Weights of a small mixture-of-experts language model, trained from scratch on English Wikipedia: 11 layers, a shared expert of 512 neurons.
Below are experts of layer 5 (counted from 0) of a mixture-of-experts language model. Rows are named router (the router's row for the expert), up (a neuron's input weights, with its number) and show model dimensions 0-223. Each number is 128 + 32 x the weight over its row's rms, rounded and kept within 0 to 255.
After each expert's rows: a language model's description of what the expert responds to; "gets" lists some tokens that make up at least twice as much of what it gets as of all text. This comes from a sample of Wikipedia text that the model never trained on. Tokens count by the router's weight.

# expert 13
router [160  81 105 118 107 129 134 151  98 192 142 186 159 179 144 123 142 149 131 115 122 181 173 108 134 161 121 125 140 108 102 119 135 180 158 158 140 187 105 194 130 153 112 132 164 143 116 160 110 143 124 131 160 119 142 110 128 136 169 148 153 148 132 132  73 157 169 156 138 124 110 197 132 103 132 143 140 191 152 145 171  90 142 112 179 110 130 122 132 144  92 113  94 111 162 138 112 124 135  79 165 173  92 135  78 162  84 119  65 137 184 109 109 110  98 136 131  92 117 129 128 111  71 154 150  62 109 172 111 123 122 115 159 126 130  72 169 175  88 109 212 125  87  56 125 132 109 114 160 124  60 162 124  96 116 148 142 132 145 108 181 120 155 142 170 110 123 169  70  63  99 100 138 175 134 115 158 109 119 180 131 162 156 162 110  84 140 128 213  93 140 118 116  90  42 104 199 134 163 100 139 107 184 186  86 153 149  90 106  80 111 134  45 163 108 168 134 125 107 154 147 102  87 161]
up1 [114  96 127 133 177 163 111 166 118 133  60 161 116  61 147  88 102  68 115 181 109 147 171 182 109  55  91  82 108 130  80 159  58  89  97 134 150  85  69 105 115 126 110 136 112 112 129  42 186 143 123  98  98 131 109 120 131 107  92 100 134  97 120 166 132 137 144 124 120  97 150 144 137  95 122 129 131 127 143 162 106 148 146  93  37 104 108 135 126 198 138 173  95 150  96 110 148 174 104 158 119 133 156 109 120 120 121 128 134 123 139 118 117 108  89 120  92  89 125 125 103 134  78 205 122 164  94 124  80 132  96 170 117 177 104 139 129 141 119 150 146 119 190 181 164 153 132 134  93 143 123 134 124 186 106 135  98  89 151 114  74 181 135 119 118  68  84 106 157 160  69  82 117  93 117  99 114 123  64 105 105 116 203 132  96 124 117 151  45 106 169 138 134 132 120 166 134  85 173 109 174 161 149 104 125 130 144 148 127 101 105  97 184 129 118  96  84 148 144  24 139 161  98 118]
Description: Time and place prepositions
gets: " in", " In", "In", " after", " during", " on"

# expert 16
router [187  97  90  98 182 124 144 115 158  99 172 147  36  77  72 132 113 138 160 133  91  85 119 138 151 141 157 144 102  87 190  94 163  64 134 153 136 157 153 102 145 103 115 125 131 138  71 148 142 110 151  69 116 138 161 131 113 153 120 132 155 121 143 138 115 125 143  78  85 157 162 103 127 150 137 117 111 160 188 164 125  79 179  89 125  99 115 139  87 147 149 105 186  54 112 141  66 146 170  88 182  75  42 120 110  99 131  74 147 168  95 202  96 162 109 128  96 110 161 161 129 190 113 170 127 112 125 134 134  88 105 127 140 124 149 152 167  77 158  89  56 154  89  89 172 146 164 111 151 128 133 194 112 144  89 102 107 128 148 191 159  83 117  85 140 118 155  95 118 130 102 125 150 173 158 108 122 109 197 110 100 148  87  62 131 139 149 163 129 183 145 122  88 165 142 121 122 117 153 147 163 122 161 149 137 152 146 122 131 122 116 152 113 120 175 129 100  75  98 126 118 173 166  81]
up0 [119 126  84 125 155 127 100 162 134  98  92 156 125 129  93 125 143  87 206  98 109 150 175 122 112  33 145 218 133 150 156 154  99 167 158 147 149 141 141 231 145 128 114  66 162 200  86 150 145  90 167 140 137 158 105 108 124 106 200 140 148 120  97 135 131  70 160  98 137 135  90 216 125 121 153 127 205 110 152 167 189 161 102 168 123 120 109 112 141 145 140 157 118 101 128 168 110 110 102 171 152 169 143 167 180 131 106 144 137 120 109 102 146 124 176 105  92 131 147  63 133 144 175 133 110 149 107 115 122 153 152  98  98 131 114  99 115 103  88 195 126 107 235 134  93 133 141 110 130 151 143 154  82  77 196 154 154 108 135 143 183 120  89  72 121 111 117 151 159 113 141 113 127 147 114 112 115 135 152  94 131 195 174 108 100 126  92 119 146 120 109 130 180 144 129  94  99  95 128 149 147 104 106 109 116  78  79  89 122 163 143 113 166 102  98 164 140 117 150  72 175 149 146 136]
Description: Infobox field labels
gets: ":", "-", " of", "\n", " from", " at"

# expert 17
router [121 117 129 138 125  84  89  92 112 118  82 164 167 135 100 126 138 113 117 120 172 131 116  78  63 135  64 156 188 133  92  63 168 174 166 153 148 102 108 139 170 149 150  86 156 160  86 171  64 129  83 157 140 146 114 120  93 155 157 112 150 174 121 122 135  98 160 172  99  91 115 182 113 103 149 125 128 171 135  99 122 204  80 122 159 133 125  79  85 138 214 143 119 132 171  89 141 134 105  96 148 169 160 130 144 217 184 160 197 152 124 133 178 100 167  95  92 177 137 109 145 130  59  84 159 118 179 200  88 148 106 123 129 134 103 133 126 131 144 160 181 101 105 122 137 129  97 108 104 148 141  83 110 172 173 103 143 160 138 105 133 145 131  92 108 110 120 129  99 155 137 132  94 121  91 107 110 143  82 116 127 135 146 127 111 119 112 124 112  90 162 117 164 153 149 147 116  88 139 140 183  98 175 118 169 141 119 200 150 162 100 195 179 155 184 105 181 132  84  66 137 152 108  80]
up0 [150 135 108 145 189 186 110 117 122  78 131 103  57 157 100 185 111 139 150 133 166  67  84 148 131  42 216 176  99 187 158 145 104 169 138  87 147 146 140 105 124 147 118  98 131 112 128 151 160 150 145  70  94 104 171 110  86 117 143 102 150 100 137 180 148 148  98 113 135 136 106  96 123 139  98 168 143 125 113 106 120 153 125 113 151 134 161 155 170 151 136 119  82  97 106 113 124 158 154  41 167  86 132 130 107 111 143 137 104  98 113 143 120 163 155 141 103 112 103  88 146 168 157 107 107 172 102  90 192 198 215  93  96 120 155 159 149  58 145 122 124  94 124  90 106 111 149  81 149 127 184 142  91 164 171 161 117 103  97 124  97 105 100  90 140 164 140 167 112 163 110  88 153 200 107  92 138  59 153  84  88 129 125 132 122 132 126 110 129 172 150 178 113 153 126  84 125 120 124 112 179 105 110  94 121 113 114  62 184 151 140 163  88 165  70 113 145 114 130  70 147 140 161 180]
Description: Coordinating conjunctions
gets: " and", " or", ",", " but", ";", " &"

# expert 10
router [170 113 117 125 156  84 155 127 107 148 108 129 103 161 118 144 140 160 115  87 140  86 111 141  81 118  80 139 130 153  96  98  60 189 143 155  83 151 129 125  98 135 119 118 130 127 109 147  79 116 173 118 122 137  66  92 193 100 127  94 123 146 204 115 123  94 146 139  85 129  85 128 141 119 151 123 141 178 206 113 220 109 154 148  86 127  94  87 110 155 138  62 141 137  59 115 149 138 102 113 160 146  63 111 212  96 121 181 112  77 104 140  77  81  97 119  99 110 104 110 132 108 154 111 154 109 121 156 151 153 181 123  54 112 158 135 143 161 121 156  97 183 128 163 151 132 111  98 141 139 156 108 136 136 152 179 158 108 175 165 102 136 157 122 199 116 139 117 132 118 139 129 108  98 119  87 189 150 116 106 154 154 100 140 140 152 141 122  98 162 128 204  90 104 152 139  72 135 165  81 156 127 105 151 153  75 112 153 156 156 186 160 207 197  81 108 136 123 177 120  94  71 138 105]
up1 [124  84 116 116 165 174  46 147 106 132 154 129 160 137 114 184 170 146 179 139  97 163  94 160 146  80 122 163 102 137  86 120 133 119  94 195  67 100 154 146 121  98 198 122  86 100  83 134  71 121  81 159  81 136 127 142 151 146 122 179 176 123  98 140 163 120 173 123 131 145 158 132 172 174 134  55 122 119 187 102 210 184 102 132 188  92 134  69 173 116 115 175 178 108  96 119 100 115 141 116 128  65 134  99 128 178 155  81 141 120 132 151  80 118 155 139  92 143 160 162 129  98 120 160  96 166 127 139  91 126 108 104 111 151 133 108 118 131  71 156 138  67 112 148 164  95 165 151 111 113 136  92  87 124 155 127 160 123 163 124 136 187 144 120 155 147  99 113 115 133 129 100 152 110 133 158 126  75 131 122 146 114 168  62 177 136  64 120 130 148 133 161 160 130  96 104 129  84 149 147 131 117 138 164 125 111 189  36 202  88 141  92 115  78 162 160  82 124 129 145 128 168 125 171]
Description: Verb forms and suffixes
gets: "ing", " of", " with", "ed", " for", " on"

# expert 0
router [107 157  92 151 182 100  96 105 160 139 142 135 143 159  98 103 119 172 198 130  65 101 145 128 186 144 128  98 133  61 165 147 116 126  75  95 146  91  93 109  67 135 135 178  85 137 145  98 182 154 126 158 152 114 116 172 162 141 114 158 130 113 118 145 109  96 179 157 151 157 104 137  84 185 168  87 115  78 143 150 101 130 109 130 144 168 148  82 136  75 138 154 155 106 170  82 103 174 114 143 178  85 148  87  93 137  92  98 131 177 120 129 181 134 145 102 133 170  97 138 134 118  80  73 165 118  54  98  88 161 173 144  56 106 156 121 131 136 215 143 103 104 156 178 178 188 146 134 183 208 174 132  76 103 108  89 125 123  95 101 113 176 137 157 143 162 154 131 110 191 149 112 130  89 114 122 124 125 144  48 123 128 113 120 106 116  97 125 109 159  51 144 136 154  78  90 166 134 129 139 181 140  90 143 159 152 135 123 159 138 132  97 141  78 124 106 141 158 137 165 125 134 150  97]
up1 [139 101 144 156 130 166 100  96 126 145 195 150  96  74 161 126 121 134  76 153 166 117 155 152 109 103 173 118 192  86  69 146  91 201 102 142 118 175 158 133 150 121  90  91 137  81 181 100 101 117 116 109  77 124 100 137 129  87 166 140 169 141 126 157 111 137 121 135 124 123 164  84  91 129 154 118 166 124  78 123 154 139 125 129 143 119  56 100 145 146 108  88 155 131 120 111 134 137 206 165 149  99  59 103 118 143 117 153 129 124  96 108 147 179 124 121  65 136 176 151 190 170 123 158 159 122 116 134 123  70 128 104 175 119 124 151 158 111 162 113 218 107 132 129 126  97 133 100 111 119 127 160 147 131 139  79 103 160 111 165 114 104  97 129 174 142  78 115  96 121 149 147 169 149 133 124 145  77 124 224 111 145 189 252 141 168 110  88 155 143 134 132 152 136 158 137 102  89  74 118 156  83 169 103 147 114 195 150 165 112 210 136 144 147 135 153 156 142 139  63 114 111 120  93]
Description: Table separators and "the"
gets: " |", "\n", " the", " The", "The", "|"

# expert 7
router [133  87 160 102 111 139  85 100 116 199 129  49 134 133 180  68  94 156 161 165  99 161 126 143 109 177  99  61 156 126 157 102  92  95 138  95 134 158  93 154 143 154 161 187  83 142 132  91 160 136 115 155 156 105 163 112 128 120 124 100  86 145 161 173 142 112  78 167 146 182 155 172 141 110 115 164 155  71 125 137  71 210 110  90 111 167 140 110 146  98 161 139 128 182 154 130 196 105 127 142 164 144 165  90 114 145 114 136 182 179 167 135 159 200 154  45  99 155  66 185 119  94 120 106 166 145 147 164 133 161 148 140 143 131 167 152 127 142 121 194 149 138 173 122 138 148  98 170 131 129 110 124  65 177 125 109 103 134 106  85 127 138 128 125 101  97 105 110 130 152 125 123 141 121 110 128 117 152 129  60 148 168 178 188  97 131 152 164  73 148 163 123 168 114 128 173 123 127 111 153 125 142  65 118 107 153  84 145 125 128  38  94 165  79 163 126 123 164 118 143 127 177 112 113]
up0 [ 80 111 122  70 110 150 136 119 139 151 108 142  76 151 139  76  86 169 151 132 143 123 134 166 110 170 147 101 118 152 147 157 126 131 102 129 149 153 106 114  80 125  70 146 131 123  84 147 150  93  39 122  66 171 127 123 176 106 137 137 112 156 135 178 118 160 140 161 163 141 131  53 101  82 125 122  76 177 154 143 159 164 131  65 109 117  82 115  52 104  73 147 163  69 125  65 159 134 171 129 157 108 135 107 182 161 208 146 147  96 116 140 120 121 120 119 139 101 126 165 123 102  69 117  97 206 115  96 124 115 148 115  77 113 109  72  83  66 139 142 207 131 103 121  83 136 136 129 112 165 169  98 120 132 108 142  98  66 184 174 124 111 121 147 143  80 130 134 121 108  92  71  81 137 120  96 105 195 140 154  82 119 139 123 116 136 120 124 153 170  89 190 163 142 127 101 117 124 166 125 100  80 151 116 183 170  85 151 127 148  89 142 160 103 179 107 109 174 107 107  94 161 123 168]
Description: Determiners after prepositions
gets: " the", " The", " their", "'s", " his", "The"

# expert 26
router [173 160 144 142 119 120 162  88 147 117 109  79  96 126 215 155 106  79 155 103 121 122  72 120 157 127 141 118 126 114  61  86 153 161 131  49 102  71 132 104 156 135 140 158 142 100 114 176 116 133 126 141  93 121 129  94 191 115 119 103 137 106 117 121 171 105 122 134 159 118  77 133 116 131  96 122 169  81 178 158 125 133 177 142  84 162  77 148 130 139 120  95  81 175 176 152 176  83 127 133 116  90 165 136 131 122 138  41 119 124 145 105 153 155 177 158 152 132 102 126 142 203 139 171 117 172 187 131 142 162 132 119 128 117 183  90 108 107 140 120 150 136 169 156  50 169 107 134 143 150 164 117 107 117 121  98 125 103 145 142 183 118 137 106 199 151 141  67 110  93 145 154 128 184 185 158 141 114 136  67 192  81 167  84 146 109 106 103 105  80 102 122 145 160 139 206 154 131 107 132 102 143 131  91 165 176  85 167 130 163 111 160 158 178 193 136  65 100  96 126  97 159 103 126]
up1 [148 106 153 157 172 135 154 108  66 137  96 152 134 172  79  89 164 132 164 105 133 160 162 118 194 142 101 133 137  43  87 134 129 134 136  96 112 188 142 128 179  56 123 125 179 103 140 133 136 131 119 152 148  88 124 153 134 103 142 118 159 191  58 154  99 102 165 148 204 102 120 165 132  30 168 148 181 147 127 153 196  92 111 103 107 107 135 191  95 104  91 114 130 131 142 179 162 121 109 141 116 115  73 151 128 113 131 133 102  93 126 129 149 171  47 167 156 134 169 100 170 120 120 128  96 121 138 127 123 104 132 151  81 107 109 139  93 159 118 139  81  50 160 125 155 115 129 109 122 188 144 108 143  90 129 130 139 160 102 106 152 120 122 112  72  95 119  97 140 128 122 171 101  84  49 176 165 131 147 124  92 129 106 135 145 117  96  86 154 113 190 165 134  40 107 120 121 180 165 104 154 129 147 160 180 145 116 114  79 121 159 158 115 181 119 155 150 126  66  86 120 159 120 160]
Description: Of and sport names
gets: " of", " from", " the", " his", " football", " in"